{"n_layer": 12, "n_empty_slots": 5, "router_score": "softmax", "optimizer": "soap_variant", "seq_len": 2048}
Below are experts of layer 3 (counted from 0) of a mixture-of-experts language model. Rows are named router (the router's row for the expert), up (a neuron's input weights, with its number), down (a neuron's output weights, with its number) and show model dimensions 0-159. Each number is 50 + 10 x the weight over its row's rms, rounded and kept within 0 to 99.
Before each expert's rows: a language model's description of what the expert responds to; "mostly gets" lists some tokens that are sent to it at least half of the time. This comes from a sample of Wikipedia text that the model never trained on.

# expert 1
What it handles: Mid-word pieces, sports stats
mostly gets: " interest", "ie", " degree", "ece", " lb", " runs"
router:60 48 48 48 36 49 60 44 37 38 42 42 48 60 29 68 55 45 52 62 58 73 39 60 59 63 47 45 49 43 45 56 62 65 31 35 41 64 45 54 47 37 60 42 52 48 54 62 33 44 61 55 49 38 49 38 58 44 53 51 58 52 56 48 63 65 62 67 44 49 59 50 62 44 34 45 57 59 46 54 54 58 64 63 39 45 56 32 62 52 37 38 53 53 47 36 53 54 61 40 54 50 33 37 54 41 60 47 44 55 34 60 51 67 59 54 57 37 66 57 40 46 40 46 52 37 45 47 48 47 29 37 54 80 50 33 47 44 27 46 42 47 58 57 64 42 38 55 31 57 54 68 37 53 57 49 39 53 45 57
up5:40 41 49 39 45 49 53 60 54 48 58 60 60 53 44 67 54 50 44 43 69 58 30 66 34 81 42 52 43 45 54 44 69 55 60 59 49 51 42 58 62 53 51 46 41 41 62 61 49 38 62 34 40 72 41 41 49 51 50 49 42 64 37 45 48 52 49 41 38 43 74 51 38 43 54 51 59 43 43 63 37 46 59 58 37 46 59 64 52 42 55 49 35 49 36 45 34 62 70 36 39 58 55 30 49 47 46 55 60 55 53 65 45 64 48 50 47 56 48 57 46 61 37 53 48 52 42 35 60 43 59 49 32 54 34 53 52 41 51 49 39 50 41 46 68 38 35 50 67 32 48 68 47 55 42 53 45 68 30 46
down5:37 57 60 43 35 67 53 36 46 62 49 54 47 56 52 37 38 48 33 40 73 43 56 50 43 42 45 44 49 50 46 56 46 62 32 50 42 62 46 43 71 33 53 39 47 55 42 49 15 43 46 44 31 49 56 47 46 61 61 48 60 54 34 53 49 51 37 52 44 54 45 40 55 53 52 58 56 70 59 61 61 56 37 43 53 68 51 55 54 43 55 61 35 48 48 62 42 62 55 58 49 45 43 66 60 53 64 41 52 52 76 48 65 47 74 39 47 51 58 54 58 19 47 50 59 56 38 45 44 41 65 34 45 41 39 37 60 49 59 44 66 48 50 32 52 47 51 37 56 37 45 55 48 40 53 39 56 56 53 47
up6:33 45 51 59 57 52 55 61 32 38 49 54 53 58 53 49 45 65 41 55 53 40 61 56 50 64 34 49 52 50 39 61 68 58 43 44 45 62 50 70 43 43 40 51 35 46 60 61 46 48 62 63 62 55 41 67 50 36 61 37 64 39 31 59 56 52 45 60 43 47 52 43 49 58 38 47 64 54 60 53 30 44 37 36 46 32 51 40 49 48 55 66 40 37 42 33 55 36 33 72 54 50 72 42 39 53 38 53 45 50 56 54 53 58 69 48 32 66 43 54 60 53 28 36 41 37 41 58 57 36 31 44 38 51 44 35 34 53 52 58 51 52 52 58 46 48 50 61 60 57 62 60 49 58 42 43 66 47 41 47
down6:48 46 61 51 38 50 19 78 50 36 33 35 35 38 52 56 40 63 52 48 48 42 44 46 48 37 53 62 46 57 33 63 52 55 53 54 32 44 36 46 52 59 56 56 51 50 49 52 49 53 45 58 53 37 36 63 39 58 48 51 47 44 34 58 41 58 54 70 50 52 36 43 30 47 43 38 42 55 46 51 35 42 50 48 34 39 36 47 74 57 49 49 40 40 34 58 45 55 36 63 43 62 50 50 73 57 49 49 52 40 58 34 65 26 36 53 41 52 52 62 47 54 40 64 59 58 41 46 47 51 51 34 45 38 48 56 49 61 64 48 68 55 52 62 64 42 64 65 53 50 63 57 56 45 49 53 52 35 44 59
up7:71 71 44 46 64 37 44 60 56 70 40 47 32 80 52 56 50 43 47 37 50 52 59 54 41 59 40 59 59 39 42 61 59 40 35 58 38 43 49 65 46 49 48 63 48 33 52 58 57 66 44 48 51 40 51 72 51 50 42 56 56 26 61 46 45 61 51 61 54 39 62 59 45 47 59 59 50 56 41 45 75 48 39 47 37 41 51 64 41 40 60 46 61 49 51 35 38 59 79 40 38 39 40 50 63 24 51 49 63 42 52 61 51 57 51 45 58 65 31 48 47 49 43 43 60 49 48 63 58 45 56 51 33 59 43 51 47 66 49 40 49 46 39 53 47 52 35 49 32 56 52 46 46 43 54 39 49 50 59 54
down7:47 51 49 45 48 50 48 34 42 58 56 37 49 53 44 40 32 61 69 62 49 56 50 58 40 41 28 51 65 53 48 56 55 45 48 37 48 45 44 43 45 54 58 36 47 48 62 45 57 48 38 54 42 43 60 63 44 61 39 52 46 48 45 23 49 43 50 40 51 40 61 47 45 40 51 36 53 54 67 59 31 48 41 49 56 73 56 40 56 53 60 55 57 42 50 46 56 44 52 47 54 55 66 36 61 61 49 55 64 47 50 61 48 45 69 42 62 43 70 76 73 57 51 48 45 55 48 49 61 56 49 59 67 36 45 42 43 55 55 37 36 61 51 47 37 49 52 49 69 58 37 65 62 87 55 35 44 35 38 37
up8:51 47 32 57 43 57 33 46 44 57 53 57 53 64 44 66 59 70 52 54 50 53 45 46 56 42 63 50 48 44 40 63 62 46 44 54 55 39 80 45 68 62 49 41 56 39 58 70 35 48 52 48 59 32 66 37 84 39 49 63 39 49 42 59 56 60 52 54 43 52 58 31 50 39 47 45 51 65 44 60 58 48 53 45 60 48 43 59 58 34 54 31 48 42 53 50 29 55 51 62 64 44 36 40 52 39 51 48 53 37 54 54 74 66 63 46 43 41 39 55 54 53 47 58 51 49 43 45 53 43 57 58 37 33 56 29 50 54 37 44 30 52 57 56 47 49 50 48 55 73 49 55 58 51 68 53 45 59 55 54
down8:59 50 42 50 53 39 45 44 49 60 33 43 48 54 56 20 27 50 63 40 55 33 42 55 39 47 52 51 60 62 60 49 46 53 79 48 54 57 48 51 53 50 50 39 64 53 52 52 57 47 50 52 51 58 40 62 51 47 64 52 52 42 33 40 45 27 56 50 32 52 56 53 35 56 60 58 47 62 56 33 51 63 42 45 48 51 43 40 48 44 62 50 45 45 58 43 60 54 36 64 53 47 49 50 44 45 35 34 60 50 65 53 58 37 59 65 52 56 63 47 49 57 35 53 58 37 68 67 61 53 63 44 44 50 55 57 41 63 51 49 54 41 45 29 45 62 42 45 49 62 79 32 71 55 69 58 36 48 40 63
up9:55 52 31 54 38 46 41 23 58 41 40 40 23 49 49 55 40 59 45 35 78 64 54 43 48 48 35 60 49 42 46 63 54 56 69 53 56 57 69 42 62 54 55 36 57 44 48 38 61 60 51 56 50 52 39 47 44 40 57 64 38 44 35 49 43 62 55 47 53 51 48 47 54 46 46 58 51 67 50 53 56 40 52 63 31 57 60 47 49 62 45 44 65 57 33 54 62 38 45 41 46 53 50 59 64 68 52 41 45 34 57 41 57 56 36 48 56 32 49 62 57 62 55 55 44 42 42 33 45 27 56 47 46 52 69 42 41 42 50 48 56 48 71 64 27 38 42 49 37 39 59 65 43 53 46 57 49 60 54 42
down9:35 67 59 53 50 51 39 40 48 51 45 41 52 57 48 61 51 41 43 68 59 48 52 55 55 66 34 61 56 45 46 57 40 42 58 42 56 47 57 54 59 54 40 53 53 40 66 61 67 70 58 35 48 50 51 54 49 44 48 30 55 40 55 55 30 44 53 47 40 44 59 58 42 49 71 49 60 72 45 67 35 45 76 59 24 58 50 51 70 53 42 48 56 54 46 64 36 52 39 55 42 20 45 57 34 40 58 62 50 25 29 48 50 54 55 64 38 42 44 53 60 33 38 58 56 50 45 42 61 52 50 61 47 51 44 50 56 45 46 44 51 53 70 52 51 49 58 43 42 57 39 35 40 44 60 50 56 56 64 49
up10:42 72 39 39 60 38 53 42 57 42 58 41 57 44 58 56 44 56 41 53 46 42 52 59 56 46 38 22 67 63 54 64 56 53 42 41 41 52 39 53 55 71 48 40 60 51 48 60 55 46 42 49 59 42 42 41 57 37 30 48 80 57 44 31 60 75 54 63 53 43 69 46 57 42 52 42 40 41 56 58 49 57 45 57 52 42 41 49 40 48 47 43 50 54 50 51 46 59 36 45 45 67 57 59 43 52 44 52 41 45 40 56 38 46 69 48 38 48 57 55 37 36 52 40 41 49 20 50 56 42 40 56 57 65 39 41 43 50 67 52 52 35 55 49 41 50 35 56 46 57 75 62 49 53 37 30 53 50 42 37
down10:47 56 59 47 55 42 34 57 36 41 60 36 61 33 59 60 58 58 35 32 61 45 44 43 34 61 62 54 57 36 46 41 41 67 54 44 52 37 56 67 70 28 44 56 44 45 51 39 67 57 51 46 57 71 48 43 58 47 53 51 56 32 46 42 57 38 35 56 42 73 65 58 54 57 34 39 49 61 44 63 54 51 45 52 63 40 41 53 49 44 48 42 49 51 50 47 38 57 38 61 57 57 46 53 48 39 56 53 30 25 47 58 59 64 57 41 45 29 49 61 64 41 61 59 42 50 59 51 37 46 55 67 41 52 43 55 61 54 47 55 51 69 42 55 59 41 57 49 48 44 63 73 59 54 27 56 46 46 53 42
up11:60 42 55 61 57 52 57 40 58 43 45 56 61 45 63 35 26 58 69 47 49 52 36 33 48 44 36 51 49 55 59 70 51 38 30 41 59 49 38 29 49 48 47 38 42 36 74 59 50 58 59 47 63 43 54 56 30 53 43 36 46 50 59 47 54 59 73 63 34 44 43 38 58 53 56 42 43 55 34 63 53 39 56 70 43 58 51 39 53 49 53 60 45 55 48 50 40 66 62 61 59 53 55 58 58 56 41 58 49 59 45 61 48 62 51 39 49 51 48 46 54 41 58 71 59 31 50 46 57 57 33 34 51 51 65 72 54 28 56 48 51 48 44 69 51 44 42 34 60 65 49 47 61 57 52 54 50 53 67 43
down11:48 56 48 51 44 53 51 60 49 52 51 55 61 37 40 51 63 50 25 59 50 47 65 47 47 44 64 44 47 40 46 66 51 52 51 54 59 62 54 60 53 51 39 27 81 49 77 46 38 59 48 48 47 54 73 39 47 41 46 44 46 45 60 33 41 43 58 55 57 45 45 33 43 48 55 54 33 35 43 59 62 58 50 53 66 48 56 61 58 55 56 37 46 56 33 46 65 52 38 48 62 57 36 53 65 50 68 59 41 44 49 62 73 41 40 71 31 54 45 47 42 43 32 31 54 51 61 41 56 63 37 41 42 51 39 50 51 42 57 56 49 75 54 55 47 59 47 59 59 44 40 52 55 58 54 55 51 37 33 38
up12:40 56 55 47 24 58 32 41 56 49 47 46 48 56 60 48 49 33 62 36 49 37 40 40 58 44 43 48 57 31 48 63 67 32 49 48 55 44 41 61 64 49 41 50 54 52 46 58 51 54 52 37 56 56 44 51 60 55 49 30 57 42 42 47 45 58 65 59 48 53 65 25 59 63 55 59 65 73 48 32 30 39 38 55 54 48 77 50 52 50 56 31 56 70 62 44 55 53 66 37 42 52 49 49 54 59 70 40 45 57 41 47 53 54 44 58 51 38 64 44 58 44 30 47 42 56 40 51 58 52 35 39 61 45 43 54 46 50 30 61 41 54 50 40 62 41 59 68 51 41 64 44 53 56 48 40 57 45 61 60
down12:48 61 36 50 37 57 49 51 61 61 65 41 29 45 35 41 55 57 45 61 60 56 41 57 55 53 28 49 44 52 41 57 58 57 50 52 53 18 46 60 48 56 36 44 63 67 32 44 50 57 52 59 60 42 63 27 48 42 50 38 64 58 60 49 58 40 54 52 49 59 67 56 42 47 52 57 52 41 48 35 48 62 48 45 46 53 43 41 56 40 52 46 55 51 39 44 47 41 50 54 42 63 54 52 46 42 48 53 55 55 53 44 62 72 54 66 56 49 40 47 52 40 72 51 42 54 36 27 48 33 64 46 31 65 51 56 75 48 38 39 61 36 71 40 58 44 56 70 57 47 33 57 52 46 57 48 34 43 63 52
up13:57 54 50 25 53 44 48 45 44 29 58 44 41 65 45 63 53 48 45 28 55 34 60 55 51 56 68 48 54 51 54 31 50 45 50 47 55 47 56 43 37 70 44 58 49 52 86 45 52 53 47 35 55 55 55 45 50 51 48 56 62 48 32 66 56 44 51 48 29 63 54 60 65 42 34 39 51 48 56 36 61 49 46 53 40 47 55 52 36 54 57 42 54 59 62 57 63 70 63 54 51 40 59 43 44 55 41 44 61 58 54 58 49 59 63 45 43 40 48 49 45 47 24 54 41 40 60 54 33 44 55 33 47 26 60 51 52 52 55 41 47 55 38 55 42 48 50 37 40 40 39 52 55 23 56 31 63 50 53 33
down13:45 56 59 34 51 39 40 51 54 39 52 41 61 44 52 38 42 42 38 53 43 46 70 53 53 66 45 52 46 35 54 56 42 44 49 59 50 54 55 53 65 52 20 69 54 54 50 53 62 35 58 50 44 54 59 54 37 36 44 49 59 48 38 51 46 51 54 55 56 44 55 55 41 57 50 48 56 45 51 38 66 48 41 65 33 49 51 48 66 54 46 52 46 63 45 36 42 56 59 35 39 44 59 59 52 57 42 55 57 62 45 28 42 67 70 37 40 75 57 71 53 46 55 69 67 43 69 32 73 46 55 50 49 39 72 59 44 48 57 57 67 56 52 54 51 40 63 43 50 51 48 41 52 61 41 27 42 40 70 57
up14:67 53 52 50 35 41 44 39 37 55 47 39 54 49 50 59 54 55 39 50 48 45 47 39 60 44 44 52 55 48 36 32 63 79 42 27 39 66 51 50 50 48 52 67 57 57 46 34 63 44 53 37 50 47 51 41 56 45 40 63 53 44 51 67 40 50 59 62 64 42 61 47 63 66 36 47 66 42 23 53 64 58 62 38 62 44 37 59 54 44 42 39 68 66 42 52 29 71 66 57 42 69 58 39 53 46 55 21 47 61 38 57 58 46 63 63 55 62 63 46 47 37 36 37 61 46 46 54 47 51 49 50 56 43 53 42 45 44 52 57 54 57 53 49 49 56 51 55 49 58 48 45 48 49 48 54 38 72 56 48
down14:63 66 51 50 53 67 29 47 56 57 50 40 42 58 58 43 62 54 58 47 43 55 45 46 54 48 37 55 40 64 32 55 54 36 38 52 62 62 32 55 40 27 66 51 60 59 48 52 58 45 33 63 62 34 48 52 46 31 45 52 59 58 42 55 45 53 53 52 57 39 30 45 38 52 60 50 62 55 38 36 58 57 60 45 51 41 48 56 46 54 46 69 28 47 61 52 50 61 44 64 68 50 44 51 41 51 53 38 45 50 48 46 24 66 52 65 47 50 54 41 47 57 53 54 31 51 64 74 47 38 64 47 52 34 47 58 41 47 59 44 52 53 34 67 47 25 54 39 52 46 47 55 61 76 42 56 47 58 53 42
up15:56 75 68 58 42 48 68 48 71 49 48 62 56 69 45 52 46 45 56 45 45 56 49 54 60 24 59 49 69 47 35 49 41 63 67 37 35 66 66 53 54 50 60 52 43 47 56 46 67 45 44 56 38 66 38 49 49 57 51 49 65 55 51 44 59 49 59 60 54 66 61 39 49 44 55 41 60 50 42 51 51 48 79 46 32 38 54 56 39 62 42 57 50 55 56 43 39 43 65 57 59 72 52 30 33 62 46 67 39 36 34 39 44 56 59 50 66 51 55 56 48 56 47 50 53 38 51 56 71 64 49 68 41 36 53 60 40 54 43 44 46 40 54 45 45 49 54 46 43 55 56 60 45 50 50 56 59 35 45 60
down15:45 59 48 32 45 63 63 63 40 38 42 43 56 44 45 33 66 52 48 41 51 52 45 24 53 47 40 45 63 34 46 35 60 49 49 37 32 55 57 55 37 46 40 40 59 65 31 65 38 42 43 52 48 51 77 48 54 68 45 66 58 50 36 76 47 58 67 54 47 59 55 45 67 60 51 43 39 57 47 51 40 43 62 61 68 52 53 48 52 53 52 53 42 35 63 43 49 35 38 31 59 34 37 45 40 55 43 50 51 40 36 45 42 56 40 59 50 47 37 58 59 36 43 56 59 42 41 49 51 55 56 52 47 65 64 57 46 38 57 58 34 33 38 39 47 51 54 51 57 55 55 64 61 48 39 34 49 46 39 54
up16:69 50 58 50 44 46 45 54 45 45 48 51 52 52 20 62 60 59 43 47 69 49 50 54 58 46 60 45 55 49 72 70 49 38 60 38 58 63 49 53 42 46 49 64 60 39 41 53 36 44 66 41 40 55 47 56 57 47 43 51 43 42 67 27 52 56 44 54 41 45 52 40 55 63 41 66 68 38 49 62 41 34 72 40 49 61 69 43 56 52 49 61 45 39 52 52 62 61 47 54 40 39 47 52 59 60 38 55 44 41 39 61 58 34 62 39 57 30 35 52 42 39 67 33 53 51 59 48 47 59 37 46 33 64 51 47 32 49 51 41 53 48 45 66 36 50 39 68 53 56 65 55 53 43 51 34 52 48 38 38
down16:72 42 50 46 40 56 53 48 47 49 46 73 48 57 30 53 46 74 60 56 65 61 47 47 39 60 36 46 30 61 67 57 49 51 37 49 45 59 48 40 45 43 33 52 37 49 59 47 58 54 49 48 35 41 55 40 73 50 62 54 48 46 64 37 51 33 50 71 38 52 52 55 56 51 57 63 39 48 39 39 46 45 56 37 52 55 44 47 45 44 49 56 55 58 67 43 49 58 45 52 45 27 54 50 62 67 56 46 40 47 52 39 46 43 65 50 36 61 32 43 51 40 47 40 40 56 56 52 52 58 36 67 32 46 64 47 58 61 44 46 51 51 37 46 46 33 47 46 63 36 31 60 35 72 56 24 38 53 53 52
up17:54 37 41 49 41 45 44 28 62 54 45 35 47 47 58 60 41 34 47 51 71 53 63 50 56 42 43 53 55 51 50 46 47 61 45 65 36 44 39 79 44 60 43 32 41 47 48 48 23 52 34 45 57 54 57 68 42 46 41 32 47 53 41 48 46 39 51 64 49 53 38 45 51 36 42 58 76 30 38 54 53 63 67 68 47 57 56 46 57 35 40 59 48 50 44 43 42 48 51 59 46 47 54 57 28 49 51 53 75 63 38 50 49 36 44 37 50 47 52 52 63 50 55 48 56 45 53 61 51 39 52 53 39 37 56 41 39 42 61 52 47 35 38 50 72 44 63 45 52 62 64 64 51 33 52 61 49 63 56 50
down17:38 60 60 50 41 60 54 39 57 57 54 64 44 52 47 40 39 49 56 56 56 49 38 42 48 53 49 40 49 34 38 56 56 53 55 60 56 63 70 52 67 33 62 60 55 55 47 38 62 49 61 60 47 47 40 49 57 59 61 44 46 54 69 42 46 48 45 56 69 44 56 59 54 52 50 41 39 55 63 50 63 65 44 51 55 51 42 49 58 73 44 45 31 45 42 53 51 40 60 54 54 26 72 37 53 53 47 61 46 72 69 32 52 45 38 58 58 44 28 56 56 48 58 66 42 61 54 53 39 71 45 59 39 56 29 59 33 54 47 46 38 48 48 55 47 61 71 58 53 47 54 26 59 49 43 42 50 42 61 28
up18:38 62 55 69 54 54 53 69 44 52 22 54 61 44 52 60 61 19 38 48 56 72 36 41 35 47 43 45 45 49 50 53 60 73 45 57 50 46 58 50 59 41 49 42 42 46 60 52 41 45 51 37 53 49 43 60 46 69 35 71 47 59 60 42 55 43 45 41 52 50 40 56 55 54 35 33 46 56 55 35 62 47 56 52 32 43 38 44 57 48 63 45 53 61 33 44 64 74 42 38 55 46 42 43 23 48 60 34 39 52 52 65 47 46 56 73 49 48 41 44 65 58 37 55 50 46 54 61 54 44 46 47 51 46 39 34 42 63 56 58 62 44 57 61 48 42 35 46 44 53 61 54 57 55 57 47 50 48 56 40
down18:45 39 57 42 80 64 65 43 35 53 40 67 57 52 44 41 71 36 39 52 61 57 41 47 43 55 52 47 54 53 51 51 49 70 42 61 47 40 37 55 42 48 55 58 49 44 43 53 43 63 61 47 34 43 57 27 47 57 34 65 54 45 52 46 56 34 49 44 41 40 48 63 46 52 53 54 42 47 53 51 54 30 39 50 47 31 75 44 33 46 73 48 56 62 40 75 57 53 75 55 61 50 70 55 48 44 33 49 41 61 46 34 40 43 46 52 43 44 56 53 54 58 37 44 64 56 58 41 46 33 45 47 59 46 54 47 42 68 54 44 48 42 58 55 52 42 41 50 61 57 68 62 68 50 47 45 49 41 53 49
up19:44 57 58 56 40 36 44 47 61 43 51 30 39 43 55 40 47 40 52 62 50 47 55 74 44 48 58 17 43 49 48 43 40 58 31 51 56 40 67 50 60 39 42 46 52 33 58 48 55 50 32 31 47 51 45 57 36 45 42 57 38 43 49 54 48 50 46 49 34 57 50 32 40 57 36 32 58 54 62 36 47 60 57 48 51 57 53 49 38 59 67 53 43 43 49 43 48 58 56 53 77 59 63 49 59 41 70 52 54 46 46 44 75 70 54 44 55 70 42 66 43 36 49 63 54 56 48 43 56 31 53 45 65 53 53 56 58 37 42 60 44 52 53 38 55 57 37 56 40 43 65 47 62 50 58 54 51 66 36 61
down19:50 61 37 48 57 53 36 56 46 47 40 36 42 26 50 58 49 64 36 53 37 49 64 64 49 43 62 47 38 53 63 49 55 51 38 56 31 45 59 54 40 49 54 64 51 41 44 58 50 61 65 44 55 68 40 59 50 60 71 50 44 48 43 48 53 32 69 55 51 37 63 50 58 54 57 64 25 65 39 49 37 63 38 60 46 61 55 56 41 53 41 72 52 65 46 51 24 54 58 51 49 55 57 51 41 54 71 68 65 60 40 56 58 55 37 44 43 40 39 40 51 59 56 59 45 54 54 32 48 51 41 60 39 46 56 56 72 48 54 60 46 42 43 53 59 35 44 58 50 32 63 42 60 41 50 37 49 50 49 35
up20:66 44 26 36 43 60 41 38 45 47 50 54 53 45 43 51 61 44 42 48 64 63 62 60 45 48 41 64 41 43 33 65 41 59 44 33 70 50 33 49 42 40 35 34 52 35 58 49 57 49 43 39 22 49 48 53 40 55 75 59 66 49 54 57 49 50 59 71 64 56 58 58 55 53 52 32 46 39 62 38 58 31 45 35 55 56 36 51 53 48 60 49 47 56 48 55 52 47 64 52 66 51 64 47 37 53 44 42 35 65 44 55 43 67 61 42 51 44 51 57 47 43 57 46 43 52 53 50 52 64 42 55 38 41 49 50 40 45 41 49 70 44 53 37 58 46 51 55 64 54 48 48 48 41 16 54 38 57 41 62
down20:70 53 46 47 51 52 46 55 54 62 58 49 44 54 53 45 46 62 55 49 39 47 66 43 45 62 70 48 45 49 55 51 49 45 30 38 45 61 27 55 42 59 66 36 36 35 69 36 48 53 31 43 39 52 48 38 47 42 61 51 49 47 26 35 41 27 38 82 63 53 55 57 55 35 58 39 54 47 65 48 63 34 48 49 53 49 55 59 63 50 48 51 54 45 49 61 60 50 56 35 46 49 46 46 28 50 33 56 76 68 40 38 52 68 31 52 49 57 49 54 41 44 50 58 49 56 48 55 44 44 41 41 41 55 49 33 48 42 51 55 58 53 46 49 46 49 65 60 61 46 54 62 69 58 45 45 65 59 58 58
up21:56 49 63 52 62 48 58 48 55 43 58 57 53 57 53 33 57 56 35 41 52 67 42 59 38 52 50 29 45 49 42 46 74 72 32 56 57 66 51 61 59 65 56 48 62 48 43 71 52 43 31 57 52 50 49 48 51 41 56 54 49 48 60 43 40 34 43 70 49 56 56 57 32 48 53 48 70 49 55 65 55 69 64 60 58 49 55 47 60 56 59 51 55 38 57 48 67 52 50 40 44 46 44 56 46 32 51 58 40 49 49 53 34 61 60 37 46 36 65 52 51 65 49 49 60 58 59 50 66 65 23 30 40 74 44 55 35 62 45 53 44 66 34 40 43 44 65 60 53 54 55 49 58 56 55 44 60 47 53 44
down21:41 53 57 64 27 40 46 58 57 68 44 71 38 65 54 47 62 35 42 30 36 48 46 59 39 35 57 37 48 53 47 67 43 53 53 45 45 60 52 45 53 34 48 45 46 57 53 45 51 40 42 41 47 42 54 46 53 58 29 50 44 61 69 45 64 21 43 44 48 37 52 67 26 51 57 58 50 55 49 56 39 55 47 48 55 55 51 50 53 42 25 57 49 57 51 53 50 53 44 47 63 27 48 52 58 36 42 54 61 54 51 45 45 61 45 40 58 45 49 51 43 78 68 41 67 44 55 46 53 67 40 39 41 36 74 58 51 53 52 53 49 65 40 42 39 55 55 60 44 60 38 57 68 41 42 57 62 50 59 45
up22:54 63 58 45 56 53 51 42 46 46 47 48 52 40 59 55 49 67 40 54 50 60 29 50 63 47 30 54 51 47 35 34 47 38 53 52 52 52 60 76 52 30 52 48 44 47 41 36 46 56 68 34 70 37 42 47 51 58 47 46 66 55 62 36 63 37 61 43 44 57 65 69 52 42 58 52 68 38 44 46 53 45 63 67 72 48 63 64 51 47 48 46 42 55 73 50 49 28 43 51 51 42 45 34 69 52 30 52 48 54 39 62 60 67 52 31 44 37 53 52 37 69 51 45 51 33 39 65 56 50 45 50 46 51 40 47 47 47 62 48 51 50 52 37 53 43 44 49 39 50 57 30 56 51 50 53 41 38 54 37
down22:68 37 57 44 50 44 43 44 52 41 57 52 58 21 61 37 48 55 54 60 62 48 36 41 45 67 48 40 44 51 45 51 52 53 43 56 56 63 48 42 52 43 55 52 69 50 40 37 36 50 42 49 44 50 33 59 43 56 30 67 62 59 49 43 58 64 64 61 63 42 46 57 34 47 59 45 42 53 68 66 49 47 66 43 44 45 42 54 33 48 48 54 65 55 42 67 38 41 30 44 41 30 59 73 43 42 46 36 49 66 45 62 69 56 62 47 44 42 50 48 50 64 58 34 43 46 69 51 67 49 52 55 39 52 35 52 56 51 64 30 50 32 46 50 56 65 41 60 45 41 46 66 47 46 51 38 43 55 58 58
up23:49 69 44 54 50 65 52 53 48 48 57 40 29 51 35 36 54 47 54 57 34 53 66 46 54 57 39 31 49 28 51 48 66 55 52 41 61 79 42 65 47 50 67 55 67 34 56 54 45 45 42 38 60 58 65 51 66 59 50 56 56 61 53 50 54 50 49 47 55 56 53 39 64 40 76 38 48 46 50 55 46 55 56 53 53 60 60 48 51 35 31 57 72 39 48 70 55 54 40 52 67 50 51 27 50 47 57 41 67 39 53 60 61 46 42 42 46 49 48 49 43 47 48 60 50 54 41 30 50 57 37 58 46 51 37 42 38 47 57 49 50 31 47 60 65 40 48 51 25 40 46 30 55 46 40 49 54 53 63 51
down23:63 49 66 68 53 66 39 70 41 40 61 61 53 45 35 59 61 57 45 51 42 41 55 53 51 28 45 47 77 59 42 52 57 44 64 43 53 59 41 40 63 40 53 45 55 32 55 56 59 57 43 63 41 25 45 62 70 49 46 52 53 62 42 69 51 38 56 60 46 54 65 38 72 53 50 60 61 47 53 53 25 47 37 36 48 49 57 43 49 41 43 35 58 54 57 56 37 63 54 18 55 54 45 39 48 32 63 49 47 60 49 62 42 54 48 42 59 46 57 59 45 53 53 48 52 55 69 47 41 45 57 51 42 46 35 44 31 54 48 51 48 48 70 51 53 46 48 48 33 45 57 59 30 51 46 45 43 47 44 50
up24:55 56 46 46 45 43 57 53 69 59 45 51 49 65 54 59 48 49 51 54 47 49 64 50 45 45 22 39 45 28 49 42 52 57 37 46 45 41 39 39 44 64 61 37 45 50 55 47 51 30 48 58 60 66 55 67 49 52 58 49 52 39 53 38 65 39 65 25 43 51 55 63 45 53 52 65 46 56 42 56 37 42 57 66 48 43 55 46 48 52 59 57 63 40 50 41 41 52 37 60 49 56 42 45 43 40 71 55 51 48 45 33 44 49 71 32 66 34 43 19 40 59 55 37 57 61 49 47 43 59 66 39 61 67 61 32 41 42 39 50 60 53 32 45 48 56 45 57 64 64 59 41 67 44 48 61 44 53 40 50
down24:48 54 50 59 58 47 66 61 47 44 64 46 48 56 50 47 43 50 37 68 51 31 57 40 46 44 44 36 49 56 44 42 54 23 44 60 30 35 46 57 55 46 51 41 36 62 61 45 42 46 47 53 52 32 42 40 49 50 46 71 55 45 39 44 57 42 41 65 31 58 46 44 55 72 60 48 53 52 60 40 45 53 44 53 62 45 36 47 51 52 45 44 50 47 61 68 51 64 44 65 25 50 46 42 45 47 57 67 40 51 44 51 56 64 47 34 69 34 42 39 61 54 38 33 43 62 50 61 46 51 45 62 54 58 54 61 46 43 63 55 71 65 68 64 37 51 48 43 49 78 51 42 43 59 65 58 49 63 38 45
up25:63 52 47 42 47 41 47 47 54 43 54 48 54 31 54 43 56 48 45 38 48 52 49 61 44 66 46 36 56 66 39 54 60 36 34 39 36 69 46 54 27 31 39 57 58 49 34 48 42 52 52 53 45 49 50 46 52 47 49 45 40 58 39 52 79 50 53 52 23 45 50 53 43 62 41 54 55 53 64 49 64 50 35 49 26 35 50 59 45 46 53 38 46 38 55 54 67 47 30 39 48 55 64 39 41 68 48 38 47 54 49 42 41 55 68 43 53 59 64 57 48 46 59 51 57 56 65 46 56 58 57 70 49 38 65 60 41 43 36 69 29 62 47 57 44 53 34 27 54 64 52 43 47 44 52 53 41 64 53 57
down25:57 46 42 46 56 49 44 52 34 61 41 39 52 54 60 42 74 46 47 49 66 72 55 33 60 52 64 46 55 33 45 68 44 35 60 43 41 52 58 51 71 55 57 48 31 39 39 38 42 64 50 57 47 47 36 42 54 53 46 56 60 70 46 46 51 56 45 40 42 46 30 54 63 36 31 47 59 64 44 54 38 52 72 42 44 43 32 58 52 35 59 47 33 49 52 30 55 51 40 55 43 63 59 33 55 49 67 59 62 51 54 47 35 64 50 42 44 54 44 48 52 51 58 61 61 48 55 56 56 46 69 67 65 64 57 59 43 45 56 69 30 52 52 51 41 53 34 54 48 45 45 52 44 67 41 44 42 56 46 59
up26:34 56 50 41 51 39 54 38 52 47 25 52 42 55 45 72 63 46 49 46 49 51 54 50 62 54 28 46 52 54 42 29 39 67 63 59 50 59 43 53 46 31 42 40 46 46 53 53 59 48 57 59 68 54 36 35 57 38 54 47 60 58 54 45 51 47 39 53 38 44 53 57 41 53 42 42 20 37 54 53 52 60 60 44 41 55 53 60 41 38 48 49 61 33 72 29 52 44 46 46 59 51 40 52 56 49 55 48 57 53 39 57 43 53 37 42 42 50 42 53 55 29 61 66 49 43 62 51 40 63 54 37 61 64 51 40 52 58 47 42 30 36 37 54 43 35 51 74 59 65 67 62 44 57 62 57 61 44 69 55
down26:17 45 43 67 38 61 58 40 65 45 51 45 51 30 30 65 45 49 54 48 54 44 40 39 23 53 55 34 52 52 73 45 44 52 48 60 61 47 52 48 46 40 49 44 54 51 41 65 47 52 51 47 48 48 39 44 48 44 58 56 47 40 39 49 48 69 31 58 49 48 48 49 51 57 48 44 49 31 63 60 51 53 49 54 30 59 54 70 32 40 51 55 47 52 44 65 48 60 50 40 44 49 57 19 52 45 68 50 53 58 53 46 31 58 46 42 47 54 70 41 61 46 39 68 44 57 65 67 63 53 71 52 40 48 49 40 53 37 39 51 68 56 43 61 52 48 42 58 56 44 47 42 58 43 66 60 46 47 67 50